Weights of a small mixture-of-experts language model, trained from scratch on English Wikipedia.
Size: 18 layers, width 128, vocabulary 1306.
Experts: 32 experts in each of 18 layers, 128 quick GELU neurons an expert, a softmax router.
Training: a variant of SOAP for the experts, 235M tokens, 7175 steps.
Below are experts of layer 4 (counted from 0) of a mixture-of-experts language model. Rows are named router (the router's row for the expert), up (a neuron's input weights, with its number) and show model dimensions 0-127. Each number is 128 + 24 x the weight over its row's rms, rounded and kept within 0 to 255. Numbers have three digits each.
After each expert's rows: "comes after" lists some tokens at least twice as common just before its tokens as in all text. This comes from a sample of Wikipedia text that the model never trained on. Tokens count by the router's weight.

# expert 12
router:169126130128130121170130153068135144160160071103089135151156093171145113133156095168087107112105120101117111125153133146138132146117155164130114133098146135174144079097131150127157091114107169094089148173157163129166113108136139151187166128105109137145143149141127132148107148130130133135121117093158126121111109089150110109131134126128142126106156113126158108117118111161153144107134
up0:147140104158094095100103142141132078091110108115105147118144176124133131114154154123136134145145149157104121091093119117122162131154123140090163121113140154092111123135134137049112127147193149149133111108119140121110130118149109120123131130182083128148105129118161159129144145114102130112107163141084104141107107118134171149109145111107107148150151141125099148094125086092083153093138
up1:135168118178117105123129131107145126140169094147116165079078082113099118120121124185151114142118078110158157148141115142102152098152093115149148165163154176144131139140139121144090154133135122129128112128090137105158158096119125178153126149132085125111158120166113134168145133087109122157107107131105158132151142160109151085138116119137109100162130120110145138128173138122132118145140
up2:111134126119105104119119128105142058124152093139105121119101175120125094154157087152128132151113160115111085122136129113104119134174153135130133124147114096130158140132106113110106112073164096097134130172111123088110152111105116109113155125170117104114082098163166104120150174145113090141133134160078128100132114109146115154100148131124162132155125106126109102155164107111092138116092
up3:114077163150082145109174140127144125158144132124129136137115113150139143125089081148127101098123130118146182160116144161113113124164158126158120156115063135127129130136120143143170090100117120118142172142125158121087157130107106095126096164138110146136136130081124111138179110124152110155096169133081111103124097136064164096127130144145136146124124107153113161110131118143150128133120
up4:139099152149107119116075138117158138144121126116137086121106134133147104119107145139137150121128107162120135134099158121152172129110138131114136087160119130159135155086106129144088121146156139134143062119130121134139106140157156115139135126103108163095111088051128108140137148110097159156091157130083120144143105140123153120112164107105118108127154095125094108170123111082066134115167
up5:138134097106146089143090081122107104100090156136125105136161097108111130097156113168113089142134113124128125105181104097150143142103147113122072130143159150108087122159051144175110122125121156126146140138142117148153140115133144143143084119104141086121110108186137098143102107118119098099150127142112111131093122105136160110081104143128153117123123159117136161130145154104142135148138
comes after: " |", "-", ",", " (", " the", "|"

# expert 24
router:141107121137101119127175150139114139124142127145142118117161096091127087151108094153108156118164098122148112121146132163077120125155122122128117125076156094165145135151169155136106136154159097162163100122077082152108132121122142124152086130140174129104131132099131133109146155107126147153100077144156147100109127148122129094125068100129123101101109096129105075131114130155111155125129
up0:167099133122128149107172119132115145136126111137104152135128073115124108134115130112126132126110147158112108150128107118125137125121150154092129102130146163121144110143136088061119108123164129151104178115133120147124175155175140106082118120102158084110105108176098143140144169105114118082099177101141111111150121129156117120101122186122098077116152129112166169132105113130126126107154
up1:153127114141124193152158115118106133086151126150144156118121130177138108128172153080122096117135146132128115148115121104135125117155155136113101113180148101111133132121149106106129099120151081098157087119137106115140122144165134105161121125113135125165145137094118132150168107154119118077076110201102150117160127083082163125102088103108127131133137106153113122138136099138138118137130
up2:132164146125119135147126139125104127113139098113166139116119107105109109149104094153134138107136089119140135157145137117118130165137187145116099181169142125143128089110187088119148130182124127113130127127154167076148087085154106110124159118106110144121114116146072155173135120138138131085141094110121163153141133141167107143134120168126088138175118127134097122097147122161122132159131
up3:163078155135104135140111102137131118131152160103118087132125098098126157165144139126159139099128119126119150101125142143154110125146110092127085141090163142150110117145159096126138096145138157168125153140109123150129129155149132160104105127133127160104094110161112097129090133113071153137165114090115122168143145156168150122156120143095122129136152126138120175139130171159179066157106
up4:101168082114144129160108136143135117143133111105118094144104144155136111102160104123116141138088136144133130137133093149139100117138138124136139121119137124131104103138095054122125124118124125101100111128081146131130211171122123070103128097113105124097187140145157086156130126155159129132151146139157144144112147163076096150140118124111145148119074095105142142117117141117131121174135
up5:158101121133145118117107126117089117104145117162107122124144152111099104172084139153164156088111115116132113128152126116150133144105121113120174128091174156139105124107143139156134148137138137134152117151130159116089115081094097106113114129063099119124147117140130168118131085121125132089139138136161108095166090125076083111104158129177101116166137175124150160136132105121160133153129
comes after: " |\n", "0", "1", "2", "\n", "3"

# expert 7
router:085135150119127111076178095122109130102127077129119127116135115179108110113147107129092145182156134109154119145141126099150095134146112138120143123112170162146117116148086153086147163130108098111099133132110116144124099167142110113140167126143129127131142173096146133129154146105114167131113124136148090077143178075166152150119101129095141114166126113123088134152095111115113122126117
up0:155121133101135194133119147075112114098143115121111107098124127134121172103101144127128122172118091145189112138096085084099127135102146123121132089124161115155203119141138139126108109108112094153134181118185145136117149144161121113139137127144137130108143122134156168096108121098094115078095134111115100114144101140148136164137151145163131146140102101116144138114150139113135137115124
up1:116095131135131159124123169119149133131092129121093152074178134083156172124144105142115145151108124136138142076159137118125126185145152118116173109129106129136097166154114125079136138171118128130127089117078142117095102128066127172135161144127133116165093128106126105142122122141121084145148125159113112113176108127149128165124130171124141134144136095139106115104114134119111088151135
up2:124117114143131147083138145167162133123091157121132171096128149113131134157117096129136125130124113143099164115116125121122117123127078116146154099172109133109112129148146143145085173124122127120173132110079115070150144135122116142184124139133130096179123160167118134173100186165062137153133123151106124126149132122134127152109140109131143171128158162149161120129155117096152140098127
up3:157183143117124146174136123081105082101119129097120107181140118129102070128137086144159114126118094140110101110123119121135161145166162154159126131130155137100112135108141086117062113118137148132162127144133156127103133131124146120105172148119107145123116083104117137121104160168122128109109130117155111087117133136118070084132115127137124186092141099142169121152133125127123118122142
up4:125140152155155105115126124146153125118130134140111166121102120152177142145169132176086131125123092115127156123153134136105108150132125090093125123169124093125134116144172114181093130164152111153141131078113120126145128090122159133156136127129122102106158141147086185126154157124104101159151134150126130133127124159099137147149157128149116133133143176126168080125102075088169108090139
up5:106140184137171134110141153103178119109143153096129165121098102134121087136175138173135134110177110121146158121182099098132138114120139130114129113115089147107169144111083149125131097132109148127143168121127154121099139136093187163140126172165104152146141101114098108147133108132155162097099128131114114099111140154149093132099137154129111125119155123176141107148145150146155131138124
comes after: " |", "|", ";", ",", ":", " in"

# expert 25
router:107122165157144116133125119168110092099118142114110143146151098148174154128175179102121135119103144115152129130143141074123183102090110142098176139153172135150132131101127152133131144178126151115094099126162103146151122125103083146128101114134144166137123126101181179153140147146173125097172116125157166141125120133138124146155129189127141123117118127112128141122116137112135150141101
up0:158106134153125155177146122154064156106099126130172148104143154117171178110119124169143096122135150139131142118108096157110116124166177135128170174101155108125153102098131164103150135166115198187145123120140103154144148149117111117131098137128116133105147117111100132127151151123126117107156126129146126126095119117103149137109089115123157153126092125152154130129159112115143108167112
up1:096141104160151133140134135162149104116122119131118110148145134110118158137131121124100110170101097099120160114141101162091105157127117140118102123094136149128160097159160086117140133133141165071216126153097138144069113113104138190114086156117138148132129093133114140156148141119158088130138113166127132123160098137133116126171100126128151141104109135116158138109131106126125078118135
up2:108111110110085126155111106150127169125149101109104154109068111136116117110124148095177097119133150094119158084125099103132123142132116111150092132122146126135100108159171156113125130165149124130138168107155115159152164111100129088162123119133115057131150126129149127097145131137082093144134111119141151169119117071144160130139138133120103075113133147117094138139147144176094121134130
up3:160100161137128175111142176108120135139155180136107128126168134115161126135132134126163083107103095111168142144126112097089139077132145150137120175139146141136172132110120169124121108142193151134133144159092117142179141146106100165157135137122095146115143136099144141161132138106092118117120157109101155170118113118137104168132142154112122166133116084169113126127164121133122115115130
up4:144108121132160121151134156066141135121150146117116128103154087155106133138123175120164110131126133105112132134165070103092103142132111095165160120135156125120085164092116143086097120114143102161122121099129123140151150128136118160103068112095144102147161146080147113121103156167118136163144162120136156112131150108125109158115110134127095115158154135148169166138161150141149162115120
up5:123146122105135094167135106121118107111139141118123134102184137102130140127105162140155104089139128133104164131144138138082127131137118140149137156136136095092107123189100095123127131102122163118135128144143088128080111131136181089111137127104168097133145090173183117152132121158148080074124115112114120144091144107159153139097142137124117097177127125149132110111130121149091106084110
comes after: " c", " C", " m", " M", "c", " t"

# expert 4
router:136129139109078110169163108124113100101121199147108098111066146163144125089132156125079162162158115103131135151123143133182108134125127124132098121110075132131169179079097108145155142147131148139160132123134151120139122126118151153152128133138163136110096130111106126147126194116111121139168105110146144120114101110137088117144124115112126126096120089130107123124117145146123115085142
up0:080131121141121130087134145113159140128118045099096139131096154147117121088127156065124118137126092164120154088131116087106111156102136105127125109137134123111119134103128161131142125096143128147100086120107150096145101102149117142080131135108166126109145123165152097128142162128143104167110146130117124145123118129148184148136149167131100139134114100114129121133079122073117084152120
up1:146101143087110136098123143124110155146142137093119132130111165102128088108141126104143148147121120087100124127134089120131067141156159152076168120115159142109116111140100077080155087146130168113133175146144133111132135139153119098161168094139125111143153156119146183160131129150156121086134130128156107158132146100131144142134090135112152095142107119153163107109169126104163128135149
up2:134159161122114097149138152115105153122167102106084167117164122158160112150134118159118125139131105124150125104167151089116106144135164092138129118097131157139119088111091125129137148107136112137161140146144141068127111141185143101103115160142137156151141179154113103172156113156140139058140101151097098132138146120106142155142110122161162127127105105121105109124127096124154162137096
up3:105124170130153116145138099094155152120178121118129118107120103110132073114126103122122095079153155135159114126141115150143117149129149116147167123102145118147150123127135108094156135129160098104138156135151155151089129085133078172148128123129094107128119176143136122165146080161108113134159082120132116114114129156085157113104132110154173093103097154127120145122146168133175090128125
up4:166155113154140145122160155093122140132136126110129106127129106153161147102141148160133126174132146140117121158159168152143157191122103119160122118090124102146131173161117153088133178113107147102161121104101084138109147125169119119112180086130095138109135119129166147144135137153109125117095084087115137117137119158120126143150135125136132074100093154112140158120119151185123123117100
up5:098097095134103149126156137130088144118116134151110133106143156122179120141184113107121130107073153132179177134128134122123148114124114170169140133116117161117113124158118148155106118150180144116112154127139150159135105177135120068105086145095122105102131139124124122144137152083131155102143179151126165144113123119167128110142155146142134155097146107094137107130176111117097114128152
comes after: " ", ".", "201", "–", "200", "202"

# expert 6
router:095091153173160122101155115126093128108112141093121188149129137154175115145133127138133098119110118131134144121094131097158154118098157141119090087171151152160149106096120133151121096153112151111117091130134145125124119144113104083110121126146182114057110117139182131107107114107142135123154112126113126113121170089114140123138147152151123126109143143103095093143114077162134134159125
up0:149165129146180131158136126140120147153123120117160149163128110178115175099114156137090112097135114144125101098124082112142144131110129120153137150167118117128088104150106122126143135106108117099186153129150077095167151110132174145117088120087161087099132103148149099136156163142140135120164152142134112157145131121092121118110141149158128104131093105150153116154091156135113099154158
up1:142129096129152156105120131147124168134151151099093130076188136140131105082113127117144123128100173170110142127146128138145132127148167133188115092124149125163147165065126131143139160140164112161140122119112148126156110162096129108105122142125108145142120152154143146133143089172147128091123125116102146156112128165086103137130142105140142153126126069088116167140154152129146099113106
up2:140160116091125105127134122112112130097147140121123098129121104124148151158110167144126139107100122118122116100107100133139097119146143121117147153103081111137094116115187098176131114102136106139131082174094105099128143173130136108079120183090104108141111078110157156136118173148085117132135160128079117133148134113094126150125179137125105133116124093134118126143152124166109084164131
up3:141108136105160135163127120104113127168119106100091099086115141125116116117106128110091133157143104136121098092163125142147120124148131111121114146134078116184071161105162104090146137109121111115104128151110105134151138099162119127133146163138100098104124135158146105105066109134119127151106127179140160148140123122117197125092130156105163082149099178132121121106138125113114122103112
up4:135125115150092143164102124124137163157127144142126108111122173124178114145125165129083117125123111131174153153127153126147161085104150090152089146148139128153118119156114141177111103157112139118140127121140148115190099114140105164161159115109086120165126135147097132111148164112155126155121109132123206130143133121104118129141123126143120160121157128149122154142116100130136053093140
up5:123126092149131157100125111155137118179098118125159076102139140128171128088099136136132166094141078172076116125168119142138117135161160124089100167141108138144140094145134115073139151136101143129116172106126111146134085138122154085126137138143145104139134106162135124111148137135171135116124141106139120146172110093109148111161148102134145164162094098139165115122143098132115097146125
comes after: " M", " b", " B", " A", " C", " H"

# expert 19
router:134117124122136115162130095117135138129161110146127114100096075104118136121146122148156123111098134130132136159130112128076122115096098153179116094127123150166104074102116116143126090100135176151103125128143119152123140124134091117074139136143114153120093126116103156131106081106121166186179090166125119117147108111105135145122146103149116114070071130115138110159112151149142138146109
up0:117084157112121132142099127138152061127128110147107134116156151140146169148096153157107089126151123120125130120154126096135155107147098176132154115202164117134118143139085117095107133118147133139060174149103121105154145132132106116122084144093122122129116119160150139119144130139162104124136140117082136137113089091105148120148156127128111145160137085106109156102152123107100161157122
up1:103154135098142130161125099114151147139121118088125136157124115132144108136090116104117166131125134131145137123100107122082123113158087114126170170132116120128094157087090129112179112117139130120148146118155126188135113157146142070098129145169081132107141169164126170106141133102176101139107167168160139141117108161136119122120129113152152099106164112153103136106169147113111094129118
up2:120114158132113135133136096200128144147155158124160132123137133169131157107102115138102097132140095131144134120087133152102157128128113095082098108128157151112160166148142143110081148123120139140149186154132097138110129150124086122141123177087103167125118128103100127151144141127133116140137126078105104110131150076144126108170106167077109135120142117133143157151086160130102106140104
up3:150062119110110155146121120129118068116079139114127165086147142151116106140160148153088139147115167110090138041137103140121126132118152084141120139111155100154093137153171107144157155152112110163159129120112141111171136135124106145123112097120124095140128118131126126118114124079114119184158151121138123139133137122111082095148132147144108136128153150121119139077135130134153114134146
up4:136141126094099152146148146140127129144142131129159107133138125152146117101083129111133097164071110139124125104153120100111125134120132155119136169128123096132160144140116119121146129086062133104119144129183093123171153161143129142088153156143115138127109148146096064124145124129085116141104109145148134164113103138130166112135189089160123076136111137136117108076151129145090119113093
up5:150087109091153131104116115175134119086140166140152149078138158136138158137152160133110150121146133132115091127139170125138127091185151113124192144128111131128118166104117129105122143095124078109130117140116110120116114102143132142135120140087174120154129156150123105119104162115123126175190111115157131137148091125123137179090115145121135158134102135112135156108074135105095153129143
comes after: "\n", " of", ".\n\n", " in", ".", "ed"

# expert 5
router:152115127102107123197143142103171122116160106113131094153134145142112095126112128114065097102092107142081088137109138157145085139113138168126129125130149138157119109142159134096144132132100124099115118151159171135157134109131123120135164139112157153163154103104113170159165140159174090151147133087143096124108132128152133095118092155100138126081120117111107090120128131136131159119131
up0:128156090141126149156147117138124126170147137154086151110105121152135146150169119145145129120189150127126081070126083152112139115126104152112097108097138153092092104139166157108156145091111143122127150124134102142165106155113109078179114106133094156095123144142115090122100137116126098131118115153144103126110113091131120155139117154089141096145079134156156113126104085139122136110121
up1:083104152139106145146150136124155118158175128129098124117144135148133124154163142116128112140109135101167096094138114109097152137106133142136134114091123147100141174150131117101137117102112155117146128113122155127161103136093109131183096127123100082154050112137149124140182095116093141109156101136100080134115133120147116134146129121134087110126183094112140115109118098102092084099142
up2:155116141116099148150161084147152149145130130139122148133141146116121129095117085190157133120106138107126155150109107146125184093113114121183177169120124106120098092156156093145160116166184107124131100123108152135147143145113117089118154134122126159109125139115099141154137111100143093142099124134111150118124062101093146106158149166132126104095119110127126146139093152130098107156127
up3:121129122136143150108127114177135144114150122167120144120129143177097130132135113119122114145113152136123159109127131118148127149137161124119126117131113157092106104116145124103156127118133120146187102181151147137139116116130166140133167121168113159195121120173193114127132150103150132116098096161133137147104123119101145131141119116119188136148117060148189130117170163160167150128142
up4:139115156145093145110145112119138118110106103150126141117137138093124125136178165119129095147146147108117127100158100152130128158096126117182118128159130110110078134134147078146119154105125117134125154080123126168179082100151098153170148116181150129122141125127100116098122115125156113116147093123096118088119105146073102117134133120098169152130143141160145154088144123067123134136156
up5:139126108114147142174116136126151141102111170100147123129143096121077150119105123140137138134113091124124121095129140149113098149105183079176112173134126166102120173101121126128109109148099130122127094159100091171119151070153156142121103142106131173126114124140121170109160131146129152091115112130144113085155166127124155116113141127154111083140137170127136121159130165140112100165145
comes after: " |", "-", ",", ":", ".", " the"

# expert 9
router:125095131169139131166163146119161166154131186100114120122132145155169126127120117097113152099139155125090122111123103196106164131144134137132127112103165145124168097125139129116113144133145127130102127164159166133110088168130111167144155115076122131134115175135119113165145149137118133088154114151071130148156114112112127139148117126145110148092153089137112109103114077159109136127159
up0:150151123153168159124156139125185132148152131118086167119145160146103125110147108125139102106102130086173121156141150118164142126115165149095172138109148110147159124149138171120158121153122119123125142130121128121122139088098130123127160107120122115138077146121121135105144126162130145151131133142116113096122152175131104143043127173179097129150124135138143146118134071130171126099158
up1:154164091114119151102123136112158159135139180127082093153154119124114158120131126163128166092089143116138146125133094141121107145109153126091108142152146131142115120127173117176126142137185127155120112151160082105127139121162096093153151154110096104066122176147132141096119135139110110103141136112122119142115114129098135159158095134150111136122122179142120113164178084144115118128133
up2:163122088118145062142130120126104112109101129143159146121140169126108108134155115150162139090131109125124140104124130124127112158049131110112130091133116150096116092117099154136082132104137138141108152075089136095118134129137144114108132149157135095129109111076126184131163143103152153115161086137133098118093132085107163140129136125144103093124107168133129138148151119140138121083102
up3:155082137104151131145131091121168119167146137084131135146075108095108109119105058114132117129135167115138114109098147110132135178136133133097143101128097149163080099118095144144128123118153114089149130177161109122135151096141170114109111118120124112135113082128135135161164122142107149175107126097184141150138120153114123119108103135132137104107167123124093120127151116131136103181124
up4:121117119129119098122112108126083119130142166129084156122111105079122139122132139134132108143125117174113122120146156135067104150197142153105121133170085152155137134155103151104123117104129154115168174130135115080162110119156127083105116140139133115124127130109095166133104079127154141180149139105127110141125125130122147116151139130126130116129065127137137112164178068107115146110143
up5:111156120118149133112086148108177167136140114129099157112180154086098111102108185151138113122091142129125153112139138150118137151130105196116135118134106134103140108140107129160090131104144173116091110092144115098137184107092128095091135135108122107175079153117152129168123126152135153090114126140132126115130175149134140153076144145143137129115153131129099141126123113124114143148097
comes after: "A", "S", "C", "E", "I", "R"

# expert 31
router:120163121089098107098128103114143143113135111175129137071112109175118124112159109138172138090123133091078118129147154087145118104101088129140138092121139136132128126139123134148105119177096175108127109125141135119122123125102106132101113107127135122181137170166127102063104163140146161163148133141150145124082123127097120104130172122122120143112120163177143095124129125120175123121113
up0:131169155154131144164151138115139097090091131159128135140174121124129103119100107149143103129125063123108152106160142119123137132112106111139124120122123176074066134139126143087140108144131093126149113139154133138147112137110102188157114136129134126133163068123113154147140134147169138120109126110147125122146114155107158146176167186108101120126181097122124138135127138139153139082148
up1:132115141129098142127087114150161184131128144122138158162175120140128147101086119152097102162160096126145123116091114162110153155118088105138109115137163112132121103108144063129123164128132116115081149111147099139152163127123137104126136124130154117137097125174071131121139089143081132150122168128106154184121145116161117126101139154147162149147106138157108143129100133133120087140161
up2:171102114119114161104138106078081139123141154122106141111097163165183134148091118137150143136114113113130105092128151079110098103125147139130105172150141174121143080112127136126199104123136165131122128121106130120105121136161133161146173103160106101162113152139125154142102137135168117118151138142148134106135139150134157110114132103099129153152117132145124103177190099127143137142144
up3:143165145115128121073148147163148151117162146146132151118105160118138115111145151156155156115135138143151145159107112159158146131155174138105121109136134109149119095110138154106139094133113171134130132131114155108119100094104172108096147139144111128127088123140165083131134122143113179118075099116141137162101143138098183142124100128151050126141100127165128098107124115112127150078124
up4:122131100148112060140127114087101133157178137112137134118145104101119099132124126129157149147130110144144142104127115142145098148100135134109182108103135142100140127086130175106132176099087085112151121144076103145142110136116117124163132131157104173122148095132147121147131140151102094145122148141142126163190119132113110122105154099110159111180095115152139138121143114163158126112175
up5:111120131127154117133103132105146117157153137149136111092111175082137157100113114121081138075085088166147133114121143114137117129150129139128121095135113109117136169125161115135056141142113141122149095109130131126125116135137136148129140152099098136114092116099119141112160139135147145102084176164163153164104154135072124183134190115121173137112146130116106117142094106126122143105156
comes after: "ed", "s", "ation", "ing", "ated", "es"

# expert 16
router:086117122138100119157093134116104136099137112120120066152117123135099123125117146160106147091100134111127111147132132101126151147168097191133125122175164153146102062150126108144118147142104056126100120156166123099139120129150111125108120117145134106165137127160140126155121123125158124164112108102155099137118151161145122097148130149176194139124154120121112171135113139138132118162141
up0:137134110149125155193163147129090146133107188148136094127154132162138131157111112082104191162150091128112142130146111094084093167142118151118121134129095141100118099156163135163121082123097127095127142124113141090131110123132134160131136109128155129144130096144175107156138138135120118128166144147162091180152160133133121134087114164134120123149105144125101142141158121129096100129117
up1:128125124152181129122165128139138173163096159122127131111121161133131133102135126093117098135164123129081127173094148117089135125109139109126081156129130169112117151100116160111117151139146121119143137098109117146150138096166125169192133072115160120125118083115173137150105149108105129124107139086168141154141145130137164131128123139114124157120076174116157112118166129119082141131150
up2:141134114126125088114172167085139116157124127120148085111105147121113101122124164126116098118190103113164112126122129081066098094150139105168123159155121108133130101101130130117111125089137110126146102116135095129119120087165126104129137119087115132154104103174101094139123156104102094160154110119073109140162137150123127104094125090121106095140106152117168133136146142122130119133172
up3:172127101140133145113130113116143142114147100115146102102146113102112068104113086147079129132104121166116131125177099116124141108119137155146110106136122180108096140121179103106144136082120143120134139093137134109147148069146124142133119159130108069140135092129148107113139076109095141146101128125160142142160165127109130097160116134133194144139176166128098119142111143116141116118119
up4:129111154099100172104125118116130149137131140124115105125126126089093129162116102131144160141127114119136119124109126134185067111186139161123142087122166129075120135133136124122165072157173131106102137094157127103133101123162118137198122128130157115136158115120179139109158112108095134154149167110148122102107097136143107108172117136137147129091143142162112136109137154160116115141122
up5:144153157154111148120147127135126136117140115142110101100088122086091125084116103157137120196175161162135110126157139152124143094137117151115178124143123128122167126163120121191127103136104134127130110123127127104115108139179140138132116125103156145122141121162104123149104115136113084183112122176169169140098129159103142099160146105139115107132102162159113130109098123138136114135184
comes after: " the", "-", " and", " to", " a", " of"

# expert 17
router:140107130112167142171151139165133153112128071119116129153173120147158117159161116129117105161152103103126135132132122093120120148142108118123101127112138143150124122149104111139130089099121090126109127151165132086071117139079082090128150106144101138098171146088060167170127145148169118142147177146170117131111101128127133117099126142146176137131153118131112151141119125123134125129105
up0:120132116137076095142082116100107118150128166122123117090098114138057097069141114121104125123148146111118153130150132123113150113124124130139093144119118144124120122110138135179105088151113165163113102104111156113112156151134119146124138129172119071107081138089116141118093127141152118151129136124096166119144128100082133141142115079107104152083132166141142097130084168145119126138118
up1:115133156117082149127145108124157148117117137140128137084162116123146121159156099142138128133118173196124146124119151120144136107142075100134128109148092139112125078137133134109133122146141151101078146111133212107164137147155085119110141119146166132122140097117157137121131128139137077163138090134141144126128131141118099135147116124104116143095072176113178112133156127137093110146156
up2:128117118130093116114065107130177144143133161162135141113150132138148138152112132136140109154113116133080162127147101127147136136163095126128104145150132150099085159107095170137088103130120159149106102101124145106099137126157091133119102113162101132113172090167142109108102138113131105118153173172110193097157156158100151159152151140119140127120111126129137120134125126145071111145156
up3:116154157125151086136147102148148123116127191175133140116108146108179142139143106132173127160132104119133123115159124109141161107129135089138127081122122132106090147162116092139118114088150117111151122081122125137104107101139108080119078120189099103124106070139136115086139128148135124140155158175132147118100115147153161135127169134134148089163112144119161125093112137140114124121132
up4:157161074110143132155123125133162100113145160137095094110153080125161126121151141134095130123196179147137091103131108118136127066083105092161140119142132110112155163149148127119120107146164101125112127104129162139123154113157157150098119117103107077100142113124112133122099100148109111148150105144155100192130121123161137111122099111153124144156140132149149158107121135120134133117164
up5:127137098120123159160129131157124089125144094141118100120140155141145123121134161117131197145149136135125105130113153087108114104171103160138146096100140097125156131150148098092147141158134136120137094118110111133131159141169103126165131127109080175153111123061109130125120146072127116158109171113124123105141088087157148103146167100142110142145131151148114106127110108109102134087169
comes after: " the", " a", " and", " was", " to", "'s"

# expert 13
router:090133114110095117091153125113140096163113099123132134130128109126157097112095133097124147139106123124122154133100120146150127165120151109151105096152150122149109148124134115135093111113143111147118145105144183103132109140141123143090132058087139103124115138134143117138117123101141111141065160164133137142098155156162115090115185135102114118148062119104103105125141126081097186148108
up0:159115111103118164152114111089103115209107122151116100134136143091120125166113111125102171161114146130082154142100151091130125167148159105136105138132112155088148160115124137119146144104131136110116084134147120106120129120134101109127167129103113126076112140178152095079089141127128136147147141122169121114165132130144118137092109126098141103167156099144140095142097133157097147097123
up1:147116113160109104168118119123120119149135131161123140089130124142136115123148124157164109110157136093149118129139128132089135146116105111128174080162129087131147150123151145181098108118113161113113139180114178138145136124127120127161157144150141140143133126135206105142142147138084132179162092117127132144160112106118117187106153120115142154096112125149119174100161132141114132109074
up2:140162139109137140112131106135165113106125128136170166098137118157096084107166137148179152094099112149149083113086105159119120142143094135143120138126122118149116127100123072106116158161110154149145141108148090148116116152127114099163112120162090085135105105138118126137117133152090076157142112130158161141110135126143149141095132139109074107132112159103146154149180150103132132166144
up3:085126131144129131131097097170118122118103109111089149137152125175116069108109106123109169147125116158125143156170165156136163143128132105088124122116144162059091145111083149145145134140119140150144104105129162136123151179157133152119124138177111144109166098132136148101138111147133124114088098057117127091127152141101159137124141094106108140119111142132124150142148103127129116156119
up4:182138110138131117127138132110125138094080156156130101128115176162126090140140127143180133089133164139105143110177075130076133075113159156128144116144101111126118112090131157117100141130119140122111148145112121108186172104121112100122131130131125158133105148105113115101125118183113117098132162141131153116136117129135145130140130169101117143154088134121131145159137149115109091166070
up5:163137106100134147143112111147146143108117137098084132110133124104136096095120113121143122138124133141125112150175141167130134139119141175120114104114147185130097127140128107134116121112101127133178087116158097170178114190130149122138139132115143120116140162153079089152155129148133099082079122112128143146120148128160131100114163105124054115180099129137148121113141118093114092135118
comes after: " ", " S", " s", " (", "–", " L"

# expert 0
router:136086147141140104171143158119112088139137109125130155100115077107119149138142092144183126137164128136120136193096092128150149154106085083122110147094151101107142125122120127136119146150130086136156127148127129085115136133095179136083102086140125124162161114110099168108125121123107127126166153174104117133147158165116130110144148122135094137121114096125093138128121142099146135078128
up0:121145137144126127146127142140148162139134157134118153151141158172142141118165149147112076131130134121179117110079134111099128106170126099111133127149155140103111132116117085072126123122088100104184127140162133148135127132117153139123129129185090143142090078136126175161121070138091111126090117167119124105128120110168144081103110137110119113106118082107133130151147149119115099118110
up1:167099099130148148156148153121090129115128121170126135092101124167113136127151114112110105179147113134103105133137120101128161156142140141109126126140151136109151140177131083165154165115110172146135105155178125078126128138113131098102097104157127142119144139096127165117120108130122133124120126089128088119134165155089194128150096157151108172152152112150116146121135166180148106125115
up2:110153098123178102110179152132135092133147132145137135152148118108151142106137138189149158126151158171145157113155108153115131091152143125184121146148162126101110120107132179100122094137127095147133134140120150089125152089158123138137124148118129138145123129149176167132128128108113144125139130104087150149185111086122134124091169113121138175151143185135110138128124100148101112139158
up3:175150144100116126133108135116103134099139086142198117073092132123139128138149133122108133122132106115097120160155132141134087139154168152093134117107161096128102143142134138139096114134119115140161121102116116110144154089129158085183189129120124147127137112093161093171116137133145110112203153121155093144082130143116161138146151117139124146152110123157125136109131088133126144126118
up4:113118129124176129153091147182165127141160137124163107131118147131142127135135154164120168139148173139119118162151155059125160124145114151097096152127108116133106121106122088090145134099093124075128131137121118106148174146119139151127131157110102103142090085118110140118137130098117163159100128122076127081106099120141128163078107140101130116163142089132134127141153090115121109130123
up5:171095134115116145140134144134105144154131142129130101148161123137057165111130161120139188148139098097115108126141130147136141121137111108148178141126124132109159163084095171157151142123167106148123104105123098134119087098163138159112136087191145136110094158159120123136157159147130110124145108135153177110137120125106160124119133113142131123109135104143185135099120137125161099122171
comes after: ",", "s", "1", "a", "2", "es"